{"n_layer": 14, "d_model": 192, "n_experts": 16, "experts_per_token": 1, "d_expert": 224, "d_shared_expert": 0, "activation": "swiglu", "moe_layers": [0, 1, 2, 3, 4, 5, 6, 7, 8, 9, 10, 11, 12, 13], "router_score": "sigmoid", "normalize_top_k": false, "routed_scale": 1.0, "balance_loss": 0.00595, "balance_bias": false, "router_logit_norm": 2.0, "scale_expert_input": true, "init_std_router": 0.0175, "lr_router": 0.000777, "n_head": 6, "n_kv_head": 6, "head_dim": 32, "vocab_size": 32768, "norm": "rmsnorm", "norm_place": "pre", "norm_eps": 1e-05, "positions": "rope", "rope_base": 500000.0, "rope_fraction": 0.25, "qk_norm": false, "attn_scale": 0.177, "tie_embeddings": false, "parallel_block": false, "init": "normal", "init_std_qkv": 0.0552, "init_std_o": 0.0, "init_std_up": 0.0552, "init_std_down": 0.0, "optimizer": "adam_variant", "lr": 0.00106, "beta1": 0.9, "weight_decay": 0.13, "lr_head": 0.00738, "grad_clip": 2.0, "warmup_steps": 480, "schedule": "wsd", "decay_fraction": 1.0, "decay_shape": "linear", "final_lr_fraction": 0.0, "batch_tokens": 32768, "seq_len": 1024, "doc_mask": true, "train_tokens": 371000000, "steps": 11323, "dataset": "wikipedia_en"}
Below are experts of layer 2 (counted from 0) of a mixture-of-experts language model. Rows are named router (the router's row for the expert), gate (a neuron's input weights, with its number), up (a neuron's input weights, with its number) and show model dimensions 64-95. Each number is 128 + 32 x the weight over its row's rms, rounded and kept within 0 to 255.
Before each expert's rows: a language model's description of what the expert responds to; "gets" lists some tokens that make up at least twice as much of what it gets as of all text. This comes from a sample of Wikipedia text that the model never trained on. Tokens count by the router's weight.

# expert 3
Sports and table structure
gets: " |\n", " (", ":", "–", "|", " team"
router [141 106  79 115  89 145 162 184 149  73  72 154  78  83 183  92 167 115 139 111 167 160 152 146 110  39  89 177 110 104 124 112]
gate0 [136 166 149  92 160 153  77 130  73 147 186  88 119 145 119 122  95 105 175 167 149 138 133 156 137 148 126 123 106 117 107 150]
up0 [120 103 134 153 173 132 135 110 163  53 140 144 136 152 152 128 182 137 120 103 166 124 148 132 135 106 110 202  74 132 132 124]
gate1 [162 164 167 193 132 162  85 163 122 103  71 185  68 168 136  99 136 117 128  77 126 103 185 133  99 154 104 114 175 123 165 121]
up1 [142 209 136  79 144 114  81 136 111 130  95 164 118 142 161 145 152 134 119  59 107  85 158 122 138 158 101 118 147  96 100 171]
gate2 [140  96  47 148 165 135 130 209 124 148 117 147 112 109 144 151 132 109 121  82 113  97  69 128 142 116 130 154 145 145 129  97]
up2 [144 122  69 111 125 158  92  99 127 127 120  80  76 110 154 172 157  58 157 114 221 115 135 155  95  47 136 192 134 119 155 132]
gate3 [176  84  90 123 134 129 109 106  80 131 149 175 122 161 137 132 164 110 103  86  94 110 149 104 124 160 143 171 168 119  85 132]
up3 [125 161 142 122 132 143  39 148  78 173  89 126 134  90 112 134 111 124 151 110 150 161  91 132 108 104  94 137 108 121 124 108]
gate4 [ 99  84  96 128 156 106 116  95 130 165 178 122 123 138 175 155 174 104 104  86 150 161  84  84 109 110 106 159 176 139 112 140]
up4 [140 149 210 149  84 145 160 158 118 184  88 140 144 171 157 117 131  48 173  86 126 135 156 129 136 145 160  79 147 146 104 136]
gate5 [114 106 122 105 133 184 121 145 130 155 141 124 129 138 104 140  55 136 191 140 130 171 184 135 148  97 132 119 138 143 160 169]
up5 [ 85 105  89 170 162 112 107 175 114 121 148 170 163  80 143  99 124 173 140 141 125 131 104 158 105 140 188 144 143 157 164 112]
gate6 [117  99  79 129  85 100 126 169 107 135 100 108 157 152  85 176  89 221 107 163  78 125  87 101 130  67  74 220 100 132  80  76]
up6 [112 166 146 134 141 117 140 106 147 198  99 107 196 158 128  64 100 126 144  48 141 109  65  96 155 182 130  82 129 132 119  96]
gate7 [123  88 120 155 159 142 109 168 161  70 155 122 155  66 100 142 148  98 124 141 118  92 169 159 140 160 135 138  89  82  85  61]
up7 [151  94 168 127 114 163 129 158 147 115 115  95 112 111 122 124 170 162  80 145 121 169 152  79 160 132 113 133 139 123 171 174]

# expert 15
Word-start fragments, arts text
gets: " |", " be", " In", " Best", " or", "al"
router [173 205 186 149 106 134 199  83 150 114  98 146  79 102 111 127  78  97 150 188 129 148 193 183 122 124 144 136  98 147 102 103]
gate0 [118 151 100 133 100 141 109 116 117  98  99 114 184 167 116 102 121 151 111 176 210  97 111 154 145 104 187 161 126 126 167 219]
up0 [136 117 162  88 114 121 153 156 151 152 113 107 181 117 151 146  96 119 123 109 125  94 126 141  91  65 102  83 127 110  96 122]
gate1 [165 144 134 127 131 134 182  87 177 220 141 116 112 128 125 142 167 130 109 101 181 165 121 181 149 104 147 199 121  94 131 139]
up1 [144 167 133 106 176 108  52 127 161 102 116 120 164 177 166 126 162 146 140 116  41 139 119  90 101 145  93 142 110 109 154 131]
gate2 [139 149 135 127 115 158 175 190 151 140 109  82  89 159 123 164 154 215 128 165 154 175 154 128  54 126  86 169  84 162 126  97]
up2 [143 129 138  98 117 135 133 137 146 108 119  99 145 139 149 139  77  74 186 190 103  97 145  98 133 154 103  59 150  81 117 158]
gate3 [135 203 128 158 153  85 206 140  66 114 102 108 114 173  91 121 113 175 123 144 109 167 161 158 131 109  90 153  81 102 142 159]
up3 [ 55 103  95 105 150 126  52 103 126 134 160  86 149 134 138 108 112 141 117  53 146 105 145  85 107 127 108  85 101 151 102 139]
gate4 [234 163 108 177  91 145 110 135  96 135 118 100 118 103 111 128 130 124 100  89 186 119 120 127  80 158 148 120 112 168 144 178]
up4 [132 169 132  92 123 133  96  97 129 168 125 160 114 148 125  54 127 123 115 146 101 150  88 198 122 122 124 140  81 146 102 150]
gate5 [129 106  74 139 103 163 138  48 145 139 146 154 112 163  90 132 148 104  71 131  73 144 146  88 168 160 181 126  62 165 143  93]
up5 [140  80 142 101  96 170 162 111 155 152 103 180 115 122 157 167  90 202 129 156 104  86 148 147 148  87  97 163 174  99 127 105]
gate6 [120 139 125  56 183 144 100 106 144 116 114 129 155 154  82 131  95 161 144 121 146 173 151  49 125 102 158 161 122 200  29  82]
up6 [136 150 140 131 107 188 137 172 111 136  98 186  71 134 161 137  98 142 149 133  91 167  68 135 128  80 119 126 100 106  55 169]
gate7 [ 82  92 123 193 121  50  94 146 114 129  63 150 151 152 133 129 139 140 137 117 194 137 115 137  92 138 134 147 123 212 141 132]
up7 [ 67 100 121  81 173 157 101  94 137 136 107 105 127 169 170 149 153 145 147 158 115 183 128 129  98  84  92 172 105 137 117 102]

# expert 4
Headings, dates, numbers
gets: ".", "2", "1", "3", "4", " a"
router [204 153 150 169 135 113 136 139 157 121 107 131  77  68 125 126 150 103 118 181  85 159 151 129  98 137 172 127 110 153 154 142]
gate0 [174 114 143 146 150  96 181 154  87 117 176 121 109  73 114 156 112 126 131 146 158  96 101 120  88  79 155  69 131 117 119 132]
up0 [149 134 181 150 115 100  92 145 108 112  79  94 147 120  83 135 123 125 141 113  96 147 143  90 139 124 152 119 109 108 146 130]
gate1 [161 138 133 112 179 123 111  96 104 136  85 115 117 106 139 141 151  89 116 130 128 101 124 167 152 140  55 148 201 154  83 124]
up1 [118 153 105 143 115 158  99 125 109 131  93  87 169 155 114  95 184 159 117 103 129 138  43 135  95 139 201 145  83  90 154 130]
gate2 [122 134 152 139 176 148 138  73 127  86 132 127  70 136 129 112 146 131 131 134  72 148 160 174 100  92 136 120 139  96 128 145]
up2 [113  72 157 113  82 135 173 204 173 122 180 133 144 115 118 130 182 106 159 156 127 102 142 132 148  54  89 130 159 137 138 133]
gate3 [108  90 133  81 107 133  74 153 176  80  75 135 127  74 122 101 125 130 179  68 122 107  67  89 124 120  78 141  93 174 151  81]
up3 [123 129 142 142 140  52 106 154  55 164  59 153  97 176  93 206 119 154 165 138 106 136 141 150 148 156 132  86 212 153 111  79]
gate4 [162 119  24  82 135  86 116 109  98 128 179 106  97 129 121 144 156  99 146 130 168 137  98 104  98 121 146  96 103 180  36 177]
up4 [151 122  73 143 133 139 124 136 115 141 121  87 121 138 128  98 117 173 134 149 108 196 154 165 102 189 187 168 142 150 105  82]
gate5 [164 111 108 122 138 117  78 125 150 126 139 162 129 129 158  87 122 106 204  43 142 101 128 127 131 120 178 118 133 154 152 113]
up5 [ 95 134 152 140 148 185 164 149 102 137 200 121 114 105 180  54 115  86 126 121 114  80  88 160 102  80 167 142 115 106 100  82]
gate6 [104 118 117 151 125  97 163  79 123 130  70 121 132 156 133  89 105 179 130 129 136 178 105 123 131 120 121  86 143 133 135 123]
up6 [169 173 122 141 108 163 119 165 115 105 148 137 118  77 178 148 142 119 159 137 113  91 159 104 106  97 117 143  95  70 124 159]
gate7 [142 161 163 140 131 146 137 134 112 171  65 131 123 131  69 164 138 123 146  70  89 173 184 214  91 126  64 124 175 136 122 125]
up7 [ 99 172 229  65 133 186 146 131 108 141 116 144 156 181 110 127 184  69 139 108 139 148 127 159 143 108  98  43 131 153 119 142]

# expert 5
Acronyms and abbreviations
gets: "5", "7", "3", "|", "'", " his"
router [154 142 172 157 118 114 131 113 157 178 144  93 115 107 107 134 133 120 158 193 100 153 148 143 110 161 177  91 110 167 149 117]
gate0 [ 73 151 134 116 142  59  80  74 129 150  90  94 100 188 152 157 211 137  38 104  91 186 114 134 117 149 115 136 128 138 140 129]
up0 [141 156 140 146 116 142  95 158  98 131 133 117  98 102  71 104 100 171 188 165  93 150 125 148 141 132 197 157 111 148  88 123]
gate1 [149 116 135 133 212 123 170 126  66 191 153 145 147 145 104 131 160  81 130 183 147 175  85  96 129 173 196  51 202  59 132  72]
up1 [127  91 176 127 111 100  97 133  63 127  75 155 114 172 182 170 124 107 141 117 152 166 141 140 130 194 165  82 136 132 161 105]
gate2 [147  84 107 139 118  82 192 132 150 138 158 115 120  91 129 137 127 114 111 137 119 106 132  72 188 124  85 130  67 175 155 135]
up2 [ 94 127 118 106 156  97 158 137  57 136  43 155 156 140  56 138  91 130  75 129 157 106 137  65 185 127 142  92 138 142 116  96]
gate3 [ 74  89 192 113 123 137  66 150 112 120 146 139 128 116 131 101  85 174 121  78 142 152 151 113 164 183 124 143 138 131 135 202]
up3 [136  79 117 156 128 127 139 102 126  94 101 171 177 100 118 114  97 109 131 136 102 121 116 137 144 142 146 131 149 158 100 163]
gate4 [117 105 141 100 137 150  79 140 117 108 186 137 125 157 142 178 118 131 121  79 106  87 108 138 184 108 117 170 158  40 136  89]
up4 [125 154 155 154 166 119 103 177 182 116 125 184 136 110 127 189 144 154  90 105 143 156 142 216 111  93 178 113 109 138 116  82]
gate5 [117 154 156 146 189 145 146 149 145 148 111 178 148 170 166 104 142  90 136  88 194 149 148 142 179  61 123 114 151 142 136 143]
up5 [100 116 122 217  73  84 120 171  99 153 146 163 141 103 109 153 105 184 133  71 115  74  79 126 116 116  91 167 110 115 133  96]
gate6 [141  87  68 127 133 172  59 123 154  91 162 157 174 106 151  84  89 115  95 121 118 107  68 140 127  92 102 108 159 121 139 108]
up6 [173 173 168 156 141 130 164  61 126 204  98 116 121 111 119 138 158 118  76 172 140 136 152  75 129 111 128  97 163 117 112 118]
gate7 [141 110 141 154 110 133 130 108 121 128 165 117  96  87 118 114  59 173 131  92 116 140 107 140 133  65 179 127 139 158  76 125]
up7 [ 63  87 170 106 156 143 112 165 175  69  73 186 175 167 133 114 144  65 126 128 218 149 172 132  68 156 112  88 132  95 131 170]

# expert 0
Infobox units and fields
gets: "1", "\n", " \"", ":", " L", "The"
router [154 152 127 143 163 161 123  98 125 124 131 179  86 153 128 116 141 143 155 131 122 159 117 175 111 181 143 118 170  87  71 124]
gate0 [141 102 121  89 134 155 110 109 130 134  65 133 115 117 138 115 137 134 152 110 174 110 119 118  66 156 109 140 177 167 131  79]
up0 [142 118 142  98 148 148 125 149 141 160 135  87 155  79 129 174 103 183  87 113 161 149 131 107 115 157  93 126 101 127 122  98]
gate1 [120 142  97  97 100 176 143 118 151  87  94 121  64 108 111 167 122 161 107 145 122 110 145 128 129 197 158 109 107 107 120 167]
up1 [121 128 222 104 134 110 130 107 108 104 129 140 110 117  96  99 122 158 173 157 123 104 120  89 141  97 160  90 112 111  94 110]
gate2 [116 130  94 119  86 110 118 133 143 155 151 130 138 205 122  89 147  90 134 107 148  84 108 140 109 150  96  74 170 160 145 146]
up2 [181 139 143 134  53 120  62  94 142 112 156 113 104 101 100 153 195 150 150  67 158  61 165 134 131  94  76 130 134 180 130 107]
gate3 [137 112 133 101 151 108 135 117 107  82 129  85  83 147  98 144 193  88  83 118  76 123 135 130  96 133 104 128 111 128  87 189]
up3 [ 76 126 122 110 144 108  66  89 161 136 171 184 106 156 145 131  93  93 101 137 170 182 129 165 140 185 129 137 102 113 124 153]
gate4 [143 146 163 119 133 170 116 138 122 179  88 177 181 112 125 132  92 130 112 106 133 138 107 135 135  57  84 135 105 135 126  93]
up4 [118 118  80 133 160 163 124 147 147 178 112 145 189 105 124 151  95 177  70  55 139 165 113 125 158  77 111 101  97 115 133 194]
gate5 [173  94  82 146  85 151  93 116 133  42 100 140  62  68 154 132 129 127 147 120 121  93  95 153 112 155 165 111 153  90 136 162]
up5 [153 136 194 150 189 100 108 155 104 128 122 119 126 194 117 118 160  85  84  83 126 131 166 134 105 121 141 120 129 158 114  81]
gate6 [132 119 129  99 138 167 109 160 125 116 151 166 105 130  83 154 136 156 128 177  76 125  91 125 131 161 117 107 157 114 128  88]
up6 [130 109 166  78 167 131 169 166 152 105 103 153 138 107 129 142  90 128 108 134 139 155 107  89 155 104  88 156 154 158  95  98]
gate7 [ 96 154 120 120 170 124 143 138 115 111 118 109 191 135  87 126 130 130 132 128 115 128 118 150 116  83 162 111 118 152 168 100]
up7 [ 65 132 126 120 109 114 137 109 135 140 154  74 136 129 111 178 154  72  62 114 145  90 123  93 169  94 113 123 158 102 146 209]

# expert 14
Years and title ends
gets: "9", " ", "0", "8", " =\n\n", " a"
router [118 109 164 166 215 133 132 182 110 147 155 146 209 125 134 136  82 110 147 117 129 107  67  39 148 108 130 168 100  87 125  97]
gate0 [172 133 146 128 118 132 114 128 141 122 170 136  85 109 103  68 100 131 124 121  84 115 173 138 120  89 118 120 207  81  74 134]
up0 [ 96 147 116  62 110  80 179 149 137 175 124  83 110 131  98 149 149 114 114 127 193 113  91 167 167 109 145 206  93 105 106 109]
gate1 [ 60 172 148  87  96 146 129 141  72 131 130  97 117  95  85  92 111 134 166  96 103 119 114 131 150 201 154 157  90 105 138 125]
up1 [103  88  83 123 168 120 123 152 156 109 169 116 159 118  88 138 107 118 162 138 157 113 128 166 155 108 156  55 191 138  62  94]
gate2 [154 150 119  78 136  99 137 152 115 153 161 138  98 150 147  86 123 118 167  80 109 141 163 191 134  92 100 130 175 131 139 124]
up2 [145 144 139 124 128 122  66 147 169  84  79 142 118 110 161 164 108 171  77  99 163 139  76  81 153 122 146 138  81 150 116 122]
gate3 [123 107 168 105 141 108 141 170 136 162 210 119 139 124 124 111 176 102 116 133 128 113 140 125 122  61 140 109 134 167 101 130]
up3 [106 173 154 140 144 131 120 130 139 113 160 105 172  88  68  32 117 115 118 141 110 100 121  95 157 168 146  68 171 170 163 144]
gate4 [172 162 161 158 117 166 120 135 143 153 139 128 146 198 168 175 154 111 123 184 141  82  87 163 114 140  76  87 136 110 128 163]
up4 [129  62 121 103 150 165 159 140 130 113  94 167 108 111 146  26 138  88 186 163 118 207 159 106  91 114 181 123 147 124 133 145]
gate5 [119  84 151 167 166 162 125 126 156 143 116 152  56 137 163 113 107 141 136 150 148 149 102 104 148  57 101 148  81 169  65  96]
up5 [171 152  73 193 125  88 118 111  95 156 137 156 118  73 131 124 143  82 123 114 148 136 126 133 136 140 119 149 161  82  79 164]
gate6 [127 177 136  95 139 170 153 130 175  66 112  75 128 196 174 111 162 134 121 160 111 118 137 124 125 139  89 145  76 124  99 109]
up6 [121  81 124 166 135  63 168 126 147 148 136 123 119 127 116 100  54 138  95 134  81 179 154  81 195 121  91  90  77 121  74 139]
gate7 [ 51 156 125 137 104 151 160 105  86 127 140 167 130 111 125 106 143 144 149 156 145  99 123  67 106 149 128 168 112 132 133 205]
up7 [ 80 236 191 139 123 116 126 159 135 133 147 110 137 146 144 125 175 124 137 116  67 175 147 116 136 131 159 120 131  64 221 129]

# expert 10
Common function words
gets: ",", " and", ":", ";", " on", " that"
router [193 151 160 124 113 111 169  84 187 133 134 147  32 100 145  93 147 117 116 214 117 163 135 170  86 126 119 110 130 122 126 146]
gate0 [148 170  87 118 151 190 108 101 103  56 107 153 161 126  94 134 167 141 119 143  54 147 171 129 121 167 103 139  94 167  78  97]
up0 [136 123 112 135  91 115  96 141 177 154 106 128 156 108 134 134  72 134 141 113 118 135 133 146 122 161 121  72 175 123 117 153]
gate1 [137  76  59 152  84  83 129 179 159 111 152 119 132 139  79 153 153 129 100 179 196 129 119 109 145 122 142 110 132 124  79 156]
up1 [165  86 167 193 146 131  96 101 113 175  71 127 122 109 156 108 129 163  74 107 187 138 141  66 142 158 161 157 123  83 136 105]
gate2 [ 84  74 119 123 118 116 122 163  78  95 108  83 192 122 120  87 143 128  90 147  93 156 109 125 103 202 128  68 113 104 175 125]
up2 [119  76  83 150 135 154 134 136  94 122 112  52 103  89 110 112 144 119 119 133 121 151 106  76 116 105 102  86 117  93 126 205]
gate3 [135  98 110 166  96  93  66 146  78 164 152 165 129 131 185 111 148 141 126 119 148 108  98  73 162 160 145 170  89 135 162 152]
up3 [155 134 176 116 142 137 154 173 162  92 104 120  91 161 105 171  95 110 157 128 149 140  98 136 145 148  83 155 112 132 151 103]
gate4 [120 120 135  95 171  96 140 130 145 149 129 152 177 104 114 157 120 178 194 119 184 106 138 154 126 101 106 102 152  98 128  93]
up4 [113 115 169 123 136 137 129 119 118  62 160 119 110 146 103 118 177  80 155 105  94 167  93 152 108 163  64 113 168  90 133 142]
gate5 [118 114 135 140  93 141 147 117  93 102 109 163 145 120  85 126 127 117 104 130 171 150 142 121 170 131 137 109 143 121 100 144]
up5 [135 146 152 102 140 109 182 104 165 129 181 110 129 146 114 126 106 119 110 165 121 190 141  98 122  95 101 134 104 131 117 117]
gate6 [119 181 175 162 134 152 112 147 161 117 139 141 149 131 139 125  64 149 147 161 115 137  90 137  91 139 222 136  94 180 125 153]
up6 [ 87 153 108 121 101 137 146  66 133 140 129 143 143  66 153 101 174 150 142 139 118 115 131 126 139  93  94  90 138 174 143 115]
gate7 [133  77 113 175 113 157 186 164  85 136 127 118 178 106 121 149 125 115  71 127 155 147  97 157 159 113  74 118  81 184 142 124]
up7 [141 170 131 135  83 140 130 109  99  93 188 138  97 126 122  63 160 115 127 130 168 136 108 135 128  49 126 105 137 172 140 120]

# expert 6
Sentence and paragraph ends
gets: ".\n\n", "1", "0", ".\n", "4", " of"
router [136 192 174 126 108 158 133  62 144 115 130 123  70  68 127 142 108  78 175 178  81 127 138 159  94 165 158 173  72 150 146  86]
gate0 [191  97 135 108 122 157 163 134 135 115 135  88 104 146 150 143 137 104 153 138 157  77 204 128 142 133 175 148 152 127 134 211]
up0 [116 141 181 151 138  77 147 113 106 197 151 117  93 178  60 153 106  69 110 114 115 126 150 166 126 176 141 137 177 155 138 134]
gate1 [180  84  68  79 155 147 104 123 127  75 141 107 103 150 162 140 157 149 192 170 138 148 124  99 125 141 131 145 164 141 142 105]
up1 [198 123 169 111 175 143 113 114 111  99 193 102 139 159 134 147  88 141 151 155 109  95 159  98 133 108 136 129 113 110 123  97]
gate2 [130  95 106  82 157 156  91 218 178 161  86 106 137  97 143 118 136 127 158 139 149  83 194 147 167 163 120  89 114 183 134 126]
up2 [123 114 168 123 112 169 142 120 162 147  97  88 138  80 164 158 130  99 147 157 141 146 100 116  76 150 107 124  86  95 131 132]
gate3 [107 108 159 103 138 104 116 139 131 151 125 134 139 151  72 128 154 144 169 161 131 131 185 174 152 147 147 141 104 166 147  81]
up3 [143 147  98 151  77 107  49 166 151 124 123 119 113  85 154 110  96 140  87 170  91 130  96  47  89 108 104 107  93 161 108 168]
gate4 [178 202 171 109  93 145 119 120  93 153 122 184 123 131 119 115  88 167 152 121 168 130  92 106 183 140 143 144 159 107 175 127]
up4 [121 206 131 100  82  92 134  99 144 104 147 119  98 137 105 166  61 123  71 109  18 129 145 143 152 119  91 104  99 127 126 215]
gate5 [101 119 150  95 159 171 142 125 180  65 148  99 137 107 133 151 134 137 131 135 111 167 162 127 125  94 166 119  96 172 188 106]
up5 [101 217 105 150 170  86 141 131 138 142 121 180 103 212  66 125 119 155 150 104 130 106 145 130 127 142 145 115 205  99 109 147]
gate6 [103 160 128 108 171 166 153 167 132  99 108  62 124 139 135 178 158 146 101 120 120 126 101 171 119 139 117 105 124  86 119 148]
up6 [ 95 123 154  69 205  80 149 143 147 142 142 194  98 147 118 143  60 105 156 143 151 103 113 164  65  98 119 120 164  55 100 200]
gate7 [184  39 101 105 124 159 134 155  98 111 140 114 119 113 167 108 152 127  67 126  65 137 157  84 129 142 163 175 163 111 100 111]
up7 [ 80 151 155 141  66  88 154 106  74 148 159 111 175 130 125 142 185 143 153 160 155 101  86 174 133 171 108 169 156 109  88 151]

# expert 11
Infobox line breaks
gets: " ", "\n", "2", "==", "-", " /"
router [160 184 157 168 125 129 157 106 126 135 122 194 109 167  82 119 102 157 147 146 128 144 147 204 107 133 120 147 166  96 104 147]
gate0 [121 172 169 107 150 131 138  95 132 100  87 124 147 149 134 120 179  96 108  61 126 165  97 113  96 127 153  96 158 109  78 118]
up0 [ 87 141 100 130 144 105 156 159 113  69 116 139 140 152 106 157 113 157 158 113 109 140  93 147 117 136  92 116 139 128 149 140]
gate1 [117 128 128 112 167 120 139 135 193 107 168 124 184 189  93 137  70 138 138  94 124 187  67 207  91 161 141 148 176 141  92 130]
up1 [ 97 185 146 120 157 182 129 133 124 200 156 143 128 129  69  83 162  65 121 149 121 116 135 143 132 165 104 109 116 119 116 132]
gate2 [131 162 150 115 110  89  65 127  86 109 146 147 106 127 102 139 157 133 125 153 150  73 174 174 126 132  89 144 136 143 128 116]
up2 [120  93 194 127  97 163 194 114  49 104 171 134 123 160 154 145 138 112  96 145 119 105 108 138 103 148 133 169  77 144 171 126]
gate3 [102 155 147 125 142  90 119  85  91 113 116 180 108 107 142 184 136  84 150  81 141 107 138 100  91 177 146 101 150 161 193 146]
up3 [113 178  94 104 162 120  87 130 151 114 123 106 142 156 106  66  79 119 154 155  85  78 115 191 114 151 128 162 169 104  99 170]
gate4 [129 143 101 102 167 146  55  79 112 139 176 153 127 136 133 133 146 123 124  83 169 120 123 173  66 103 114  73 147 123  94 118]
up4 [109 120  82 129 157  92 130 176 163 121  59 108 130 137 133  83 147 153 162 164 139  95 104 155  77 100 146 114 100 121 142 161]
gate5 [101 151  71  82  85  88  90 108  46  90 186 174 121 170 103 180 122  85  72  82 138  96 126 122 166 138 157 117 167 135 144 141]
up5 [139 123 123 181 141 106  94 144 139 145 122 158 137 116 167 140 133  89 109 112 184 183 135  90 127 112 134 142  99 148 105 186]
gate6 [157 124 130 139 153 156 111 109 174 130 164 124 116 166 195 112  62 138 157  97 222 103 117 120 130 190  77 128 147 155  98 119]
up6 [138 124 163 139 175 197  93 191 117  83 113 157 138  63 196 136 130 124 142 157 208  83 144 111  88  95 166 109 100 123 121 109]
gate7 [111 100 123 153 134 104  71 105 155 155 136  65 133 128 148 184 149 143 105  95  96 116 199  57 106  78 147 126  77 201 180 123]
up7 [134 169  90 113 126 148 174 139 148 144 122 209 109 113 163 111 212 148  88 168 118 157 137 151 147 115  97 151  76 133 113 115]

# expert 2
Word-piece endings, dates
gets: " in", "\n", " |\n", "8", "|", " to"
router [171 152 129 119  97 128 159  16 209 149 113 131  59 105 116 128 103 118 145 166 134 125 156 179  80 146 104 130 105 157 157 158]
gate0 [ 94  47 143 156 139 112 139 125  79 151  67 128 152 186 182  70  97  78 143 121 120  68  99  82 141 135 123 180 188 120 137 196]
up0 [ 98 120 125 103 151 145 130 146 144 119 133 153 100 120 125 108 128 141 129 133 151  79 163 154 137  88 118 147 159  55 124 157]
gate1 [157 171 162  98  85 126 151 120 153 125 143  84 154 134 134 104 144 107 105 135 102 154 136 150 152 152 126 125 146 159 156 209]
up1 [104 110  90 120 131  87 189 109  92  81  83 116 145 225  84 143 169 110 132  95  97 105 153 124 135  66 125  89 104 154 181  50]
gate2 [ 98 133 158 118 105  95 133 129  93 150 142  93 135 122 193 214 149 158 126 159 186 103  74 156  87 110 128  69 118 107  94  92]
up2 [108 157 146 139 101 127  96 136 138  96 108 158 145  86 122 182 134 144  89 153  82 180 111 110 124 122 113  96 122 150 146  76]
gate3 [ 93  94 147 148 144 158  86 118 109 109 125 153 120 155 135 189  91 123 205 162 167 129 174 138 142  87 127 124 175  52 103 102]
up3 [140 124 131 148 131 120  99  89 121 109 149 217 170 106 182 182 131 114 133 137 202 101 142 191 120  93 119 112 157 130  63 114]
gate4 [129 119  82 188 116 118  86  46 125 112  98 123 184 118 129 120 123 114 157 149 173 100 133  63 168 111 104 140 122 102 137  91]
up4 [ 95 180  81 130 127 117 166 116 131 132 143 134 103  92 116  88 157 163 133 191 140 129 169  96 117 106 131 126  92  87 139 168]
gate5 [ 83 151 155 105 184 106 103 143 115  63 109 125 122 150 157 142 157 132 135  67 201 153 135  84  99 135 112 132 110 137 116 128]
up5 [ 54 130  69 108 151 134 140 177 123 134  75  75  81 125 127  85 142 137 174 129 101 103 181 123  79 188 130 132  98  55 154 119]
gate6 [113  84 120 164  98 158 140 202 171 155 179 156  72 123 118 134 135 173 111 146 212 136 139  74 114 147 132 106 164 120  92 163]
up6 [137  84 133 139 168 141 219 119 124 108  83 165 106 130 170  96 122 163  91 173 176 102 109 167 154 123 115 104 154 153 118  92]
gate7 [140 133 158 124 134 111 125  63  75 147  83 149 130  93 133 175 148 191 115  72 136 118 132 173 175  98 146 125 143 111 163 103]
up7 [110 147  98 147  86 133  92 127  94 148 121  91 124 180 177 104 129 161 137 191 154 106 168 118 132 100  93 136 173 205 152 126]